Experts of a small language model.
Experts: 224 squared ReLU neurons an expert, a sigmoid router.
Below are experts of layer 3 (counted from 0) of a mixture-of-experts language model. Rows are named router (the router's row for the expert), up (a neuron's input weights, with its number) and show model dimensions 0-191. Each number is 500 + 50 x the weight over its row's rms, rounded and kept within 0 to 999. Numbers have three digits each.
Before each expert's rows: a language model's description of what the expert responds to. This comes from a sample of Wikipedia text that the model never trained on.

# expert 45
What it handles: Scientific and church nouns. Scientific and building nouns (receptor, acid, cell, church, castle), LaTeX backslashes and dollar signs, and -os pieces in Greek names.
router:542474551424504448522522527569507479548492377526531587558485467525524521559526527560425527485490567508523600461528494497593493544504556476520429499500484418573604558614510505487516479563499451561583454458501507486467575577420417510516613481511526463463513416585465438480507463507512504474518557518507463488525533436538581488495508573495542451529425492565424447454437509465451521512512527523468472547489540480428392555561513495524532578596536511552442444431431453471447439482531427487403464554502542532566534474515477457559458456642423494515543538559521543551462573425603449410
up8:492564509445486479495537505532577437510525540469533461486559425504408530521519557526443495500477462533555557494401605522492550585492483483527406467432504529440541495496588552558611509520481532492427465502430486501536494520477466482462485394511502535520450493502480491577474476527508499470442465491506568548434516550507470404463429388569429373502539462516463585456484537520448496534493547474412537485407516547369609474491550434499448553514530497441493582541517417448574502523490473615502535503582510502448582486509432522431373540428484481546353496507411462538465510475447492544
up9:537531524530505473506457607515379458570521459472419519570492460517509540539576461520481519541493518456524503521553542465527546439392553463472531513488472565514492419558558630479506477446503481440581412496496503501461483534457546482457506567463424475585433534520532481487557584488484495453559543571453492397484540508643526573490514474466513533563498492478580506448446623417609521461477517603591489409474461446439402503542462514527557514558464437502490567564513523549506539457465429504475563489428539493493482437392555423453509415565452508441454414464581481539503449493507509498
up10:456466464459458536499479501527606543514451526397457470465532479440574457444538454494481502416550465546515579392549559509550415549510586454564496594493569476517528500480450439549324502412494466489594577508525514565458441479439530503511505464420477447445423452519528553390539421466511483487488569538455519552499491447399434486542561513544510531493448472438492539472502528507553483532561469552439553433556490429464477501503533582492596559536549516578496534508489437450560483550466501456527434444448524496489581572537496535593490534490512458467560559398578476593486454570432460493
up11:463499469427591576528544532506470487466521533476562485490433435359500541497567537515495475414463472456517523476457402359478583543513557521583541548531495471471559536466426423523544487479481415560556462491533483497437395464451471499576505443515527460416460484515518403513432532482501481523422512518527486427477415534506597501469453539524436442499541468483533619516500555505457408545505532621474548545475506573487652599520496440496501510582467471435500592527516537412478489546423528545487473470601528489426472514550462562586517483479476487551452486510497570593535545503500503464
up12:587529484442490482495516559525483553379534419465489554546520519495372475525521454477527515535584432408512461594505429515528525538563452537452514469429480561486529622557564518548458526532453404525537557581517580604513445490479430489564449535488540524562453457499548560551504483540456559469470480434563497458483492435431540471513542536456617530492525467585464518607525560460571398472519501523463478395452484478514534365546445513506507563466494542523560540478527546558537543447532547543541597562539498465527518423560492437549465470423444505591510492535397501578466488460495478483
up13:491424472455461530511501495422488487513426613553509528472531491471516472486469535496497563413459625440401521558482582485476555459514447531396615520494399558497549479476486536442460502453560412511525555571517536402493433588458448448458449542510461573446569479600440484534490484555411587491547473482511558593470548471552447572509541492530510428496599467548544568494566556475442440498608479457530508441489512525506388502486531476576445525538461509575504495472516509449483475511406381484538531474497530440540454588495448478586430510552535484459443507508585513508533443498551503565
up14:600403466424553556432523568453528564484468509532538509593563501479475446451501423641462502556517505509517446565580475481487483463511516456454539483517605538565527505483562511526516538481559558460447450430563530524527505468590515498560491440473520491475442496443440549523386430428488555559474535514578461453593511505506470490491423559432443493523512453557588661526439548428474473506439586480499439480612530387470541517529535547453491487510522443444491406543552506389517493409543456523452527479406504510524488486403531477489418496499477461463512514499413492551518560541516472543
up15:523437517456430482447514490442512567451527486617458544522481549536467577379440548545443580539543602520454559533457533587504424506638496562533430411385465515543507450430462554526463497577498530512463495552561387399468489487526427451559515504531507466549502513488499570449377542564530469445590521485435490513525584535527453567564450481494484495536591560474533453496396545577502521450566488465457483431467501455462484528501472430482498515505517460497477496514524514488501498490409560486409476483501478532571469429436514534493516479605427464420546494487473518533359511450510448536
up16:492554455518516537455497565471538461466479489466456477525505532547463429505531492480515465408552405612520507644423448526535557475535470471545498590478579469516540537565564528513579600506452511472443445403475472504508506517510489537450515427553530515496520499551490504540503445503606398559515550484399500441484432447524480524455441419465532514504545514502555583512542526541518516523550537450545494532539524516559457370525454487549562507510460564509438534449553426417486520487496572468489587494372539637530488480438518490551547549467483522476558483530495472458455570596673403529
up17:417564456453593539537537531515528487512482479547417511450507532444550457489438572511559373483433518528533495500480532491458477580423457498568505517462504492534528523494555423548528472455594535531497444481577476556539461430570461462529549465583565403433477516502486501427469516521456623560443501459548514500534510585453548485469531525450542523464543431500416542389550496493539451468487518498548537440489563434489395542547521503513453452538507542580516468422547522496480554519462507567471503556431486435484497398452541429514427610434491525509393591608422474613448536575495579496
up18:389468575396523441519485494417507541554489503426587499401503474471500573519435535545534515543476431457517468481531496543491454417545490484523484615610534551490534521364461401586489472426582528491503501549464498581457535540529568521488503505423519528448551488472574528520553572472529473579492585417464491505605508480491575558440463551585485539519492504534487480504506534564438493511505518552428419535467551543577569471460484592496489536397529529521463441510527394562505478551460525501502547470578458448452507600513570450547480540542447598555487572441477532474532495560559418507
up19:428564477490554513418492537479590509449497495451548398487551446576576487552467562462544506467456658486551555438517517502547547448456506533464518444509451480489522517647556536433507522546483513544590458450529494500468564496572479583514409450503487549377407485533534492490544468567458627528421440541554529544521556504498469547568485561454505523522480478465512557543542539466544460531441500447468506552576521558454514545495493444471523532481495525470557538513490528488517503484450534501385470489500445593573501473494483542560452508522629428406581503539492503579473416585358487504
up20:500427515543495434595476466453507448524379513459438480495442551545564543531467474565436597522605521517496494468497490501467434541565514490485500524463463412508525547522504584420510498442456431513482608522430495424438534462517549511591538419610552511486500624553497498363508532639498391438479461484435461552472525572542577523612554507455517416523551539538604471516470496582452490560553476482555463430585565441492468532521524529495524506473591521517586457384506537468491460512435535530572508494519506536535439557528482518513490441467442497530514518549522458496515554539512447498
up21:539534528522562491472476478483483492544595541395521437427507466568579486495425542473490454493533456499452472507430498555482441497512439546418467574549431478601480460541609487460496529584459532410414478462430489526487415498471427593543520568493498560592487512553518564512492485527533484558508475550524553568465473512465537482464403431554439432534470551450505510497501520617395558486420505578491477565476474489475570514450579518467447440571539465445456521552510479483641473497439462591514536479499462536594460589592554451475533560488598483542548541443547476524497506573468599466
up22:535453533544552504572462517398484439529460565423524534493542585542405491517507528519477526498486568557582555460500438447562474424502474510536594552497464553479461461505534517521457440513477583470484428480592535469600538431466517490491479491570548514401496474585467438482573492495461441494483364540483557570535455596560465454527527483506658498514519442566519514463470453421513435524484482506463516535518542487382518489470533613503579547495490458539541548520549592393451489412504439588537530596469460530525564558547479489499629486512588488452460470539533460547513554448523487505
up23:491493584536459531491533602462492473426497427520554493540538485464438548498623414431516461523563540499447457517413515533491450419632476450541445507534564411601596503550498499534481486464395455478496532561493481441473539448466510485467428534501478488517498457534541550475468466551537503496491552438462577507623523527462545377495549479540501397489455493504486548482459564570389496431447474505583539469454440541564498471531524461515489508516579576527505663538508486522495522502479424469497455469423476480481517572517453528443515526540450468569487433479625460534439548518494422617
up24:445471515525607482512513546534410536407536528497503501481533540522586494485530504574528492548459578465477543474489517422409467501519425461497505576526475482496495489520446445507529493511539457519548460539478501490573522342460591442515501542527506496531564485472436472491484584532452465457476535559539434447417589470479461452526552590432549583462440449515485588550532468457635544450399425530416547577432380481587399528417541526561483491556497483462476458452522455564570459557508527449567465475497505561472506423488538519505515535469477508451516561573555571551417475524443425407
up25:492507487483495541430502464568482407496516550464544475534507499452491547458482544528512588592434460531487537526550565620404551548537483499504469550425542391442483503437501628485455467509581459514458600413486521455548526564555553478473447504548522441500577509562393533508570524557487493526531571488543504481548551442520561535417521542432444421534486420465442513575405537573391555489485514535525555491436517546508389559490521464423515490439461440453556586485517558517489527535522501440483602415470535551428499412526531463462519512552544504511466546541486461499496465591439621472
up26:458476566463503425570562478467547468447511398540472490507458548537401469494522573608497568492506478513480528445539464421433548526542436452548445537402449444574482472455469459478512504462447479488487495512509578481488519531504450526459592574515516436602519411522471514440444389533471491465523536525526427401473593433450537513388461501552586488533516470501589488468514527593566578575490507581418483503511556454552465464432535593602528571534510460479466515522505541481473683441545417524489442433535447486513459511477442536577438532541470445497464449543507502496519425490522479476
up27:492477428427497493472463491491506487489528424478554544528502488462555520496534622561494513451568483501502433518433519425504507524458497455414540504492506474611525449545368569521426426516450462502407504454424423506517439537494450465554494474343552533478536490516384544487552505483484428417423655413513596478535440450461571490483483482509507506502457508462519539460520543425596490555522514528521503498503548491484596506464423497445503489534589521577576578479521612500453445547568517547504489560501480568535547521550494526625474499483502489447492528537417529553542433585577542530
up28:497431461445545507351513468422532544469479493450469546478517498480469565597508425568489549456568551498546485506525508487437491459448536474553488398545522466472432442533543536495478447467502448475561490490550534515522524501488606506585439397558574483466386479434511539456435508427445476540597547500532594487495476488502466427525544533579490627542445552400483488549466534575512472555456555525472510542442483488507486487548508461502510439574495528392493474489547515456490541479547541564496455472408533575473433595509530435518522452525625489429534551528550550530534356569569582471
up29:603526484468509542557411502480477557450566505429553536474498519554459481456429436502513512614532451548489529520515409470543492469483432528449468444370528554563378514465471471495496513458553566501405502530479542527461514526590438446460478521499466463436520443526552460449475528493494484546556443484479575456468540403476531551481514586442494487505494488483548457573645506505428490503486506435518526532513623498466432461598491548574531398576511506511556537435531525438580487487541564514523515445511458584575533491351521496442440423542503464497426519577518512416491443394448463488
up30:508563474606516489437484551535442428505643484565487513539548597509461546430442491435448485549436551516496533446506479558465500453496388502472493519530463570567492646588495479543559422520473462532507472424521510420484476451426491565509452577449519456443461616456474511552455559543539406487490463510572493490520537511537508519520563474448467551532588470421471464486599479540510498425504550538457440525581485454422540357512554506479561449516488531480524526525508433637495468458438468505500461525545515421503528510467463486516395483444441542417521511548613543514470529489519458426
up31:543478502467474503505483461519581509478604570432517386524566531491507462514481405576423516449321487523577522489528464476536415506439430550569472449484501484512408541505527541424547457518511484555533464436486477545474432549576552446478472453534564441409574529589469568596447465497471523417563555507465522526566437446536519567477433497474531467502476511439498452520418459413445554519503547390512473428474403470498462456525449449663537521470548442499557566484470447487491501522428474517509508493461526462516506583534548510491449524419574502488483539499493491546482565605485422533
up32:527579473508495484571548569498496538444465491509533510531419496482578462510539530551509491577441525537508515479382421530531537489452469448570533492527518584514562378467447457583538531526548501501444476497436540501388530491533501516497512516548483504398611471502471575487529479484419451556465497458314543452440484468482451452489519610494478505533570476539563438527449505519444528422500449497524484528458478522591484528555524468480500490524452616475535562398458504445345558466549492384541628508476521435462478504493471435496477430561482551457571508513553456605485466546508542514
up33:438511399459625532518363425452502474574519575544434428552561528409517537474501448481507476495419532435571503468443545440452536497422474550521516443617497519523503464484518565456506526556507484492592489467503476507493521466523514403444534414497422475552581544479502478509496442495546543547562473538509484437590400481461463483509494409472450456504475574433531452485464563611492486431488438524555486430467519443609443472491506519473430442500473537550579521439536452602529415447535554498650434458451521508548499516493518508425553462505473465508464540537523531436503481440398447514
up34:483562538467418632566472451495428482482520475568508558491465504459454516489540511468482439516553530525587446477580430420469582528476439546568464454494508474531455565540504509495630446459495537511502480501539424473497470496607445400481500556574541553531582484552547487438483524441417531454406528533480415562542528471500467525557539420374524437557485486586443536477477444512488495526580381502518476514516487366546509574448459483551550542436527507582498416522595560505524426470469430493479450504496498425575443485475561446501547521530515495434551587501516515508448517450590439455
up35:436466490466464466524555492531528467516511477457404565536513574513482453471545503614573490538671453564411559556515395600453461557504602509529479476525519511453471384472551530494622554473513506483576489451513518506513506490485464471512501518521433507569499460532412546463534482529530621472452577463505434447579533516556405546548509497463547510480563442515535480567539511558479467447576404444405536528515493590474549483500491590430505586529497501540438484495495433432443503556457483508533566404398501466573466459469508525539538498439504543443554516443450527520617512524455513459
up36:511458470530553505482500570543440442459430520579381521573443521510593539595503500459522416590499412499491556509514449461496545440404489510471555509523491521515518537491422474525445558518514470516467568470490481402445564607568491528586530480541466450446500527542488544611439489538452417427547468534537515428463477472425545521445577526506517558531521507415457539425498525482452476478490472421498492515578478486477449489559535461449377439459544535480573505449422450447518555524544556458558577471503470425375522516357506443579523463562427478465491517453585455456522553547445462459
up37:485586526517439494487551580501474451511558417469442582511567520500485498489412574468511557492456623506419477544372468462534471576471502566480500461436404478432541445534409416536537553439462562518584449462491579494511560528535468539504495575363451529494486596446480533501510504495493457623445541527483513511485537560528485466463462473443454468526495567524511483450381481473574503500447533552429573559474549475546551513524427524460576558515481434458466533479530548521559523509441465544491470602436490496508480498497466435541352355550497462473500534495513611493463462497517461490
up38:581512519569529469490515399523603559496427415438584424588557561537543538457507551535601478506538505470610592489587514453499562466435456481479526540519582435601448425598542505425490456454406477456527453461474555526516475481499532480484491495472499439454522469495542498543501453465498439495485539479576466528444538461499416548485476624447464502530520487451491431428499471518502521395593454448491426512489479518533363471529502558521496546584462556472544555560487558549500518630539420539487580480532449382529503480557432470472489444503527577471557500493546541477508550533519566506
up39:503491464572634404439498524527474475543517569501534484467428582498534537488540463457454458529459472522542492469484560525418506525523499458446526538524408556547551445553522452481574536594444514416416500449445441431537502481504492463576494550458512458496452549479500520399464485510458504481483407534488471443504499462459521585484466480545466465521501486444583533449570543496429433442483513464393555504455479475502451424427527512564524505550481485621577497475518418535387526448397616491522401566473510544513412571399444517502566581598515507493512538467551595537470413479525418481
up40:449564533571565406495581548544463517439510491492504551528519427478534423479545542551460432461441525400541424544434476510423520527543544435443460508483473467577510457512548449550522530449518493553597495545558483520465500460489525489577499497481509518459529446490514483518520425463468506558507437512520521436486454479488556402485479584596460513523528516540558543531518532510466499516388569532460473600613562513345513473474460544578542456565383490515531531446552387445495565528409435464455542564467493504503418567526531506506352595537469541424561504453445462484550452490575449490
up41:530429423538473496504555427504577602474525532499435587482452460503548540582485480434423445457596535420474503493492512499455517519524463514452477471462530485486558500430529497540424533618480580462519445479525514420498424475438504484488447518561549493504448595514505379587450474512482444409467457575407506523429559494591534487525548548500458512503474512463507463547545498518497543539406508530488415470408547464614500519554563490529437528501518466451467452546396459497508433421561402534609415548573460438470608431502421544475466528566444507476534542548489504543549478491596540501
up42:422476559387480549482533504512467512479451583485438492483535558455481523424485492481552410552585554491458506572447602539586528522482553480448558564486524456515457453581559473501559476427576462486549421461634568518469531457590488435494535446556507460550536527547317541461593422482491466523535484441574558500576536431555472534496416467533488525462472518577495593556541467536470561515509435491471424582457552497538484494472497518491498470481438423505583491451563543419559548466484472545553470504575463537498479403442462486527531465449465438530386504485508444457501515556492563477
up43:487530544391398520537453598462484419527546519466531553486545476494527499530450492392433533493541542535423432498392518504463560580577450524392451465543586517526569427543432533525521481536476485467606432514489485524448487511422467566523463493542408470577464423525491447502535457583494524465506427462576473488482582642547536497518538580387455572523490473438425446475547453510387534435557580534568533442448488519535455404499469464528501533476495496446531503554586463489475470563478526596566474507540545523543518506477478444554430488552421519492550494543490468504484592522455496470
up44:465452588387523448486490481539529631494500502524454527516514420578589516554511498510573477446489523511488514451520473411629446532476443498584515506479508510483522526466365496580456521500463436473311547558433525500428544559516558463492522408528400544454459511551486458443575523474498512577583484563546487471529590601513444560474437508568491502485463497571504531479399534514456506590476527550519391511484553537507419419574471497471529448511490528512487592538436530552459483505549591516510479372551491520547557439483477479500509537528493523488473542469531554449489516495515412488
up45:494434553485416614423549628414472528513575500513494501504456529485558580495537499472429454482527508531593500518519516476500482548497552538505503540628574529526514553504504534479586587523506491502543530451555494494577463476502435485515491472494518459446548532556537420580590483467532414553433537464549459476580420440477537503493496561528482576513483453451475434418415528554504521535428430524538546500607523540469457483482335448445485458565535535437542401566561506401537521541533475462467503611480496578551469484433517563515550476504534464522541479452626489508529397509506433469
up46:469408518535538441571579495516520508479542455511490435450509527445461511565528513503498530460509503594637503501581433537539413486547552534540447438517409505550567464548465544534556463488566558546481444517587536481500412422440447516541524483547480448499517499494488506477578484475593556497432460628522546450477455451407460540567387415502418381546533475573561531532459508497457529455518428538527555578504468453592580433427520561445540545513471533378529563459567595496545468444533510446506514461450517513404527513562479487487522456533482488545454446495533400519499474543444491448
up47:406459526509491417482485563438492504470510549485492476525505544433546531592428457422442392553509536533405488484508435485449582539505456527439609587573487564454444527549508450474478514454625409453526510561548473494602480512487522555469523424517501458664483435480551375514453481513557570503430473522534499463500510497513516597529464435617547466509539480486563524440494464489502503582480479545609479482524475505414595464492478559514530525408425436506464527468519520532462468470506502445474510545399506493556446436430536581491457496525477534538449395519466470474428450523514577515
up48:409492540521459498418516595534505570386560495580425497530539435421479554501569421452423580395499450462477470504432533527476509566528529566497453424437594463470511520451517477431528462541404500465563458522421467496550505581490440498471489584558469490568523405463452475515552590461503669525474453523434526487546468508547523608466531534346470460562538474483478500413425520478520442554491527545603532449511466512535462519506537457430518541464498413472523573463531517496452528499493401500492421506449531493529518466478535521470463430547471429587512535526527558525454502521440498475
up49:515520529450493477441526410554527511430543458440482480486541574472549543465525534534528523413568510426536395589537514548494512383456423456554417462542441431577511574453578448468406500482588498579501447475531529525614516604425483555495420577431500445485540489610582526531468500440455539511469419404518425528387564550493519495458505435469472552493392478527498517527558516515523544454398512524496491536536555529518460540493495517498490470589575480448555447515558481467556588521472555437582498515567533438542471408523405541465518474468551481490573538471510511497518576476519497483
up50:468507580516416529436446565500534634502446487498492533471555542433458515492441448534463560455479388437463536513531448529446437467554524446476579579551446435364550488480563366527562435583484459569558528466504582564555438519518480539437522485512465499458435501451465488393494454450460448447486481537477445412468517445536526552601478515546514529487399516518589490541563535536548538470450545506424499408509469545477448401384444513538509554525465443534482509461463473485508559503491419493524451507431526550512530599557462498543428465547544486486579504590482448500526485477491585481
up51:465504529431535485389454496496493439602536449548505478411474399498574504529525507467584541464506469552426524501432521577540409595526497585502417377475533488499578580525510487513527479524429467511415526477332525534485409496443502476533476468511483452551446505537514457582531474511623479430520494515588489476512555537491478496451613556555494533515493486514536450516499589511520477519386522483581551582530548563483512546502572442447499530468482478429507474438541509530477419555530605502446518404505475493561511462470530556374549498528451527460517510471507589477512491463604561469
up52:519530561440409460503589501574469443547447443537441506458603511451406533463513453466495539381504463513470467458362465498484493420528503484560460503500536501453473516569500579529604625401433417583493501572524449442446433443477468534476535514504476467456451478558521444531540568523464543480477539477431446470485503537468485443504454535408460497506451542425483635595496484464540472456490521581471544511524463547474615442538514566552516499532503537581448597560579476524484494524530477508421433407600496442553520495528511542575506536526426476456477473537505513564517457531441442435
up53:546522522408486482509526491499471524511476479547498529473490428494572478442480441543502472435559559466477527430418537594450347557505401468540491466465477516479529531479511517555454455483496386460429425485478534514481550590562489645601475460597570537507421428515535436449509531501592524470587489523540573500503435453513434462494406449408457497519371466555502566518445543478481493618455488558543499558555480448468557492545497483587500552507480546458535519474532463444531490434449572496495466394409506492542478496531547519501508509610421497489512493553432472498464397572513509458
up54:478511521442484471513445503456509486548411564522507606440528525478548480534475546517499401395541520506498470580524453599439473517554435449565615367550476520592501551376484471539473505486500435421639530466474524556520577538531546537534465454536480553427501434533542555529474465496572563401554561465487502535521450444520489535627586447517521564524517514523517517508531460491595393519565493514488456430484578532482521489486399494418476442429467491439570412600449477472494465486480590518465475428466502554541503498559461479468582506420527444499485544463461524450503559492512489480
up55:519422504518480423474537504410503515487517604470530486506534460558539481523443474621477576526564466490495479593548602482542526413451545565569518465470577523500516473526599576527473552520451543508465470480526583445355516458543497534560507512493492470386309460594486464549609490502506498517516525400512576482548526533492523439550465510525496516548416485472572460531494503468451586550453527492548469501527401413453538520523444510417561503482544474410446376546455453453554535481585535554494435426499487562517477466481533452564518489498494464510513521492426558474466535507497516585
up56:403483518510563474454584547553559507562482476598574507538418389537520444561441490441493481536436541533536576551409592576470559462497505483519590530552558503475498505600483472463526475577516511622454478387482543491560552454428465532481557492511484474554534442497621577468461395491551436573507491511457472472539408526516488535549445449525456501498612429511440526532481535382512455505420519500507481611528433516451458475486477515470430480505474491521486500503580405583532495523493459523436461506524489548539511539410530495414530550508514394484539568450576473548534509520558558512
up57:610521411533473500473548550421509572439408595511384476526503512480548488477493416475432512519496463562517402568551476448519540519451487461529516600449526485485564523430528474543508553588514441453474550505492453539494499449456589477608464499428501561550497531524459463465536531439569485492525503427514528439579526588594485469536442506548482457471497478584546534416422485491552427621459494518517443554521500434534525465498546443608519474448433422464507506538446497486510536527570477499514567593510531418489570572425463500550492520457425589470550492493544542451616561429461498415
up58:576461490441522478581507513561482515541611504397349471490487472471452473594516417496449502568453470440609516530516470541514592529527473520496449546483491455588481490470418451474467488560452525567573519525496509552402552517481471432567458466487542459429502537549493450435490462422562516505492566555563525419479457493505610485508434539525443483509417488524444497506518582494428581500527516427486571546482489547601494472502481510575485500481443515491445517548528492529378599463523570510489560545419464563517547487492535450506525468563596616467555543559416356504521482497500515545
up59:483515526446519493521544505480558430541601479575458567609555458430461536531607508455557494427447408584518543473437485462518562531575461550559517507505502602488482502436411485543491487534464532480525430483542543550421492527547461577476509439491471460405550557479446586487504420484530446488542549497463433562414504501469572546498467493649473462533521504482519480536518485466451461572484472572436500533532428485369517470527471477454544524526542552520487509533495526568525532469514541478466524566425463559509496428455465477393591475562494519465452570544595455467415653412491428494
up60:456404515504464456457490484462505606502537543538417510497461480433501458432467550475502590537627449521497500610504437506471483497462503499503544514409538521533544530532534485549507484445473434493550480431387561473443508575552524570484451558454424499569466546494485559505560511533558436491557487537566504462430530479497477593460476457560555446484467541533573550516417590484563519509435452448466458500581530549434518508462495510514459575522491468494497468444460579615541552483559473416391412457492504461503597484428536472494409500539555373551604489434447546515567488476391565536
up61:525600576498486427622518527473465493420492488529474538493466481492414532487445501571561453483440566496494562503485504471494457504565505538456614530444510464445541470525468427438525480487525456545502503570510417538460477515446553504473518509468497468503459488511564532559445515517474620390402475459571500509513557559520525518478545537445569526550632467436454436485620541472556481541565440523545519454458450465480447489524627415429519344517521535508523441627437414516469523520504515426500534496598527468509563527493518463410407479529440523561503581438467505535423494429489503493
up62:589529463548533464515473490493464518541399513525486431511491491398467474588429415444548428503528549592441493436513523417495505482501407441578534544453415515513465510522473548496477540555416503524495451501492470443468362516486450542424541507426570544549577557512494503556547576476530438449506527459463474567571440535527459462422495350498391578516541440490555526507424506482481445473578470461455499455509491430532414504501508500516489406510517506497519540531572498452421426423471453537551598482429504453507436535532475480560570488518609448428479556530512472520383412478462504465
up63:551424510487453510486547580414435558451468434489423546520487429518398436527436498494419546498468474484492508478577503489466436383411418495554588514513513465497461546585585530458463551450539438529428554534434563453558497550478494536455509577470486470507540473545399442477567405528544547589519490482539486529477503494480542404416507473558454559525390471531495523420515504450337446421520540478497525483557460531503460503581457426468474559656519517501509487419453553535526614481433481453524538557553506524512511508507478491534512483449514525549493520540458523580491433546420442483
up64:511463495449477538501341445430552456476496499455493434516451498535399512490549402500525488484661501515541647541548480505502422450501542499462493486417545482534543464573546560399488485460490531470496590529563589508465527529522472467544482514620463427547511454488518502448440466499558452535505563537545540494452636522456551493418449505553442566466389527478510498583477475515389497511498519551605448522465492583624452488522490502527519494551450506449451507597545512455452473517487494488549459501387523487489524415485538533525502466414485445487486472492467525534420567479474522594
up65:539541477552540469507527439587489492517429513476433537521604481493515446380491476464492577495418404555519518447551527525542542561575468562492516510501537386576492506389440554473505522445397536559508534504519392519443463506482468407461476495532518409380563476415483480428487439503400501469524544551495392520588537510486535477448502503501440537515560445475473467532543487445522551488448505531477618573439499525486530455536483444476531519488447470524525572501487518494510394510512515482545445576511486501460391539524490598466466438340514530544423441550546495537503569504595445472
up66:546490534497466565437494437553515492473528546438483461604440353577511366550558516528463503437521559424464510571469467529449416566487548390557557471574480485488584547570536495382584430506481439494541556485518608467557567527501459410529496495501508559432524506531512529522588616479518476477520583517503498424445507484436534548504500457575440463516479519535457519463562513542542493597469424467512461453500484529474493566469418523464505452532535450491507431538506500444449489545425456591452499493463545473423601402523499504582500454501550437486435441477476414509563434451500473505
up67:512434492440616506486485412413582455420418469490540551457536489580563491566548463422481504522370600530441493422500472508353408522512548601509513452443512521552445485551487515522479433546492537497625505615514514452412528535464521531392477578517487510463513505554461553618501537484404512472499569497533455519486425451504506502501534527480535558467500463538475437480430488508470546435534518451488433502577451462515569558470522533492491480482528451485523493457505447503519488509576594600494488543531479549487501527458484515608462559452479527477557568400407518424432551506428476512
up68:421581560421497478503480495585465455429459503528474507437430497515552559537396493451519481528494463567482457438528442541450499498530556507370491564528530571512531567561551534461463456549495521582473457504532527502396526533529579402487584527436477562590581540379449511497487501455531568541487416505522498464520578576474512505399459417522373546505491457538483498492526501514475535529482511488514457444512456481480506470498507552468531394541453483456542418464505534523415505612539621582532468443495474534619453564615590507453460514472460423506493556490487540551566515464434526465
up69:497455508490494541466543509503531507545486529504582522439432520572542488517454554583515564573518481479459477472521555392585573504513455458470506499555475435580539529550486504562489521423581485503520447530437533597517554485499377484458570562492495517539462523505468549627447388522443470461374528556453561441509587490465540481581570513524547475499450505431442483431568492498476615511472610517473534485566521534504440533471540513607552464512525446544511623438516471458534438475441464381610463501482501528500480560527551520555431566499487440486498508442475399556522477555446425442
up70:475554514431466495526535509505431493481574512539544433578453447429552493535429464443492502528547548464509452454426535540547454535472448679526532452487480403522548517424475552456546556517486455590442550545442454491460486465488528541486443552449551466508608412416542503528477442545497464576454496543447458560449534490507514597435496422501500562470579481505515498563518474525501570521400500588580564476452498496450519524540496540523539414540523577538543451591492452494597452459436575486511563559501519450504457480513522528442393368507504474436475500557459469551524479440652498504
up71:524464478518510541520498541421391433467534506498436519527567504612446436453425495467484491522457496596515483507539477541562476514497455438535470434576545509537573476492419575402595443542506508457492453476473459455382455438510457471543475502503542437421473653536512398403441546474431532561431405535518542527504479523522500447470463586483518625550449463544459544394517542517554465477490493472578485483489506528488543504501548502519483479568506525541349523483623515489498460543525605593429555473497496510521515486418499480544503509467480468439515529513422540559436613489511514455
up72:577503538508511388579450440477502489492460482489488497426470582389460431453523489470596564589539432478477494514397482530451494466392483532455552484473516434457551530443522479448519554509516501510426537561590457468448482561525490522432533412466409511476475559471538561492557611568463497566529522570519488566467571441518568503528496427438518495511461462488556533531417634579522478483500491449588500493540441432519495546517527585451407532500507583541546501531485473502551592498552482556482481540420433494490533474453565481530490516499576599542487550426450586430598491476518600443
up73:559455626451449434474565536449489550537494582464406487511522444597514547511559518508538563514472500504492449545539591406534467497497537466485548411511633473455519521586484573472478556541579528571431573490512410472519545536580587498464511552542480458574461589567377512553512472536469446530443562509456495504414506470458520499451492528430474511491429499532462453437488477539431500513468418462424379511480484550503538505531454471456496590469508390395528474562470456600494501483439568458481526395589515512435529528483518549557474528553444426521503482459463465515545487497595527501
up74:524524445540505484499536457421489456530425504537483477568466530564505491584391533429496450589480466520524536486502472424385523478545471601441545520590562548450516451415528448570492427530443469508628525522522538544466556540540445474480466520444479513508525460562493441525438401610503593569463425603585575548577600444518506480527519529480459488498512457478485477498469522455518530494661478526461613548525558396483442444501433509524512528438493521464453514541496431474579439421534449618520502512509500495497524573444545463483510498455459531580554516555511500503520559565552485447
up75:490475502525515597483435537514552368518507538536476517395406601596515516427484416526501403520514426517579519499515428474525488569498492447508509571431481560428524540446456602497554564549480611563534540457465534538457539514462565451502503568539533455456474592519508556532463550505493504494524417519450488505460600476627555421492516469516449438499510463477472535618544438566484515542395536493464514461470501612545511531510534484529552507468465492547543464525531534510509452490528530522482461569533525466418513569491564502519486591486502486437516519534559530446337606430518530582
up76:606440502453549501455491446530527552470492505483445535494392575577519470513506472557489420549451537384477459471557502471562524567445507499520573427510531527524519510480550550588606446549434520559478468619487558492510567532463410488436556442530496475581586503431490508532418546547539492505481528558546484479525517562592520484522462517633477545502505494503561496373483468430453496372474494517468504482518573472467487576539548473432412447394565563564437514497499527487555471501533425574528578446396508528517515590583480520541490479427544515438530533514579473464489558503463544434
up77:514463509488556447467497502503494453465535479523518547488475480506409457476575478509462454534583392558454445425474402479533501494514517622395507560523481466493520613461554498462593474557596461473530530474524429421499519520521486447529564543519508514575527460460489503587490465505425481470363409523489504505569562427468481529555484504496584376491420483578433530495490556511544544415464440552508546527495421583441564543510532506501448575500536595434429473466537467644539559454520528557481457524509477578605608431462522519528476459396473544480531464546482564488503482517547506522
up78:554484490457413562494503418511550515510529554550470516537432443525520438529466507482429478526403523525430436531490394569504509561522532503560395444480500441490454562572498575439538405464499476489493513447519588529556489555533441434460512543511494484445539415539516529539446576500496546510491579503506529493512562453426476547477528524433516452517623563468423526465556623475475559473404478479507522475582562485456648580471504577426503490403495526432559482498489476579514557503439421610558551434504501493491462475541539482365576430488527462455511449462499497485478480406552554457
up79:459449511518468472543492540441573509508484395510480472462529477507484511467511521468504531476462484489529528443456457581506534561559434522480480468459514426533455513527527580533514637504462497484431510475504468455500481586646484542563503454549545393520467476488507627459476473483482492533522452605571467523506555487521532568474355551485562438443572450440503417519544453504471555512455488432461516456425518495452649469465548512648481524470558539516433524447616529440484502497435528503616494580492518549554422507567498554555527473519416407476476503489481549558402459437515444473
up80:531513415491519527508511479455507427416529406527543449426422482531546493479595478576491493466477482452455373447587539417443522455423429515514466492507486439421523407586509525506452563474529535581542526418495419577572483430435572502436480572451432484465518574457484569471461614523533471504544541489525462395462548523496524454498470511538508443483435578565569531510458500503614571481517565556465461507508439478449519519497500615435484453516471478534490525516469531422567425427511585473536482500466530500489386377496519526460513491462446573469476511519470532547452603590525526518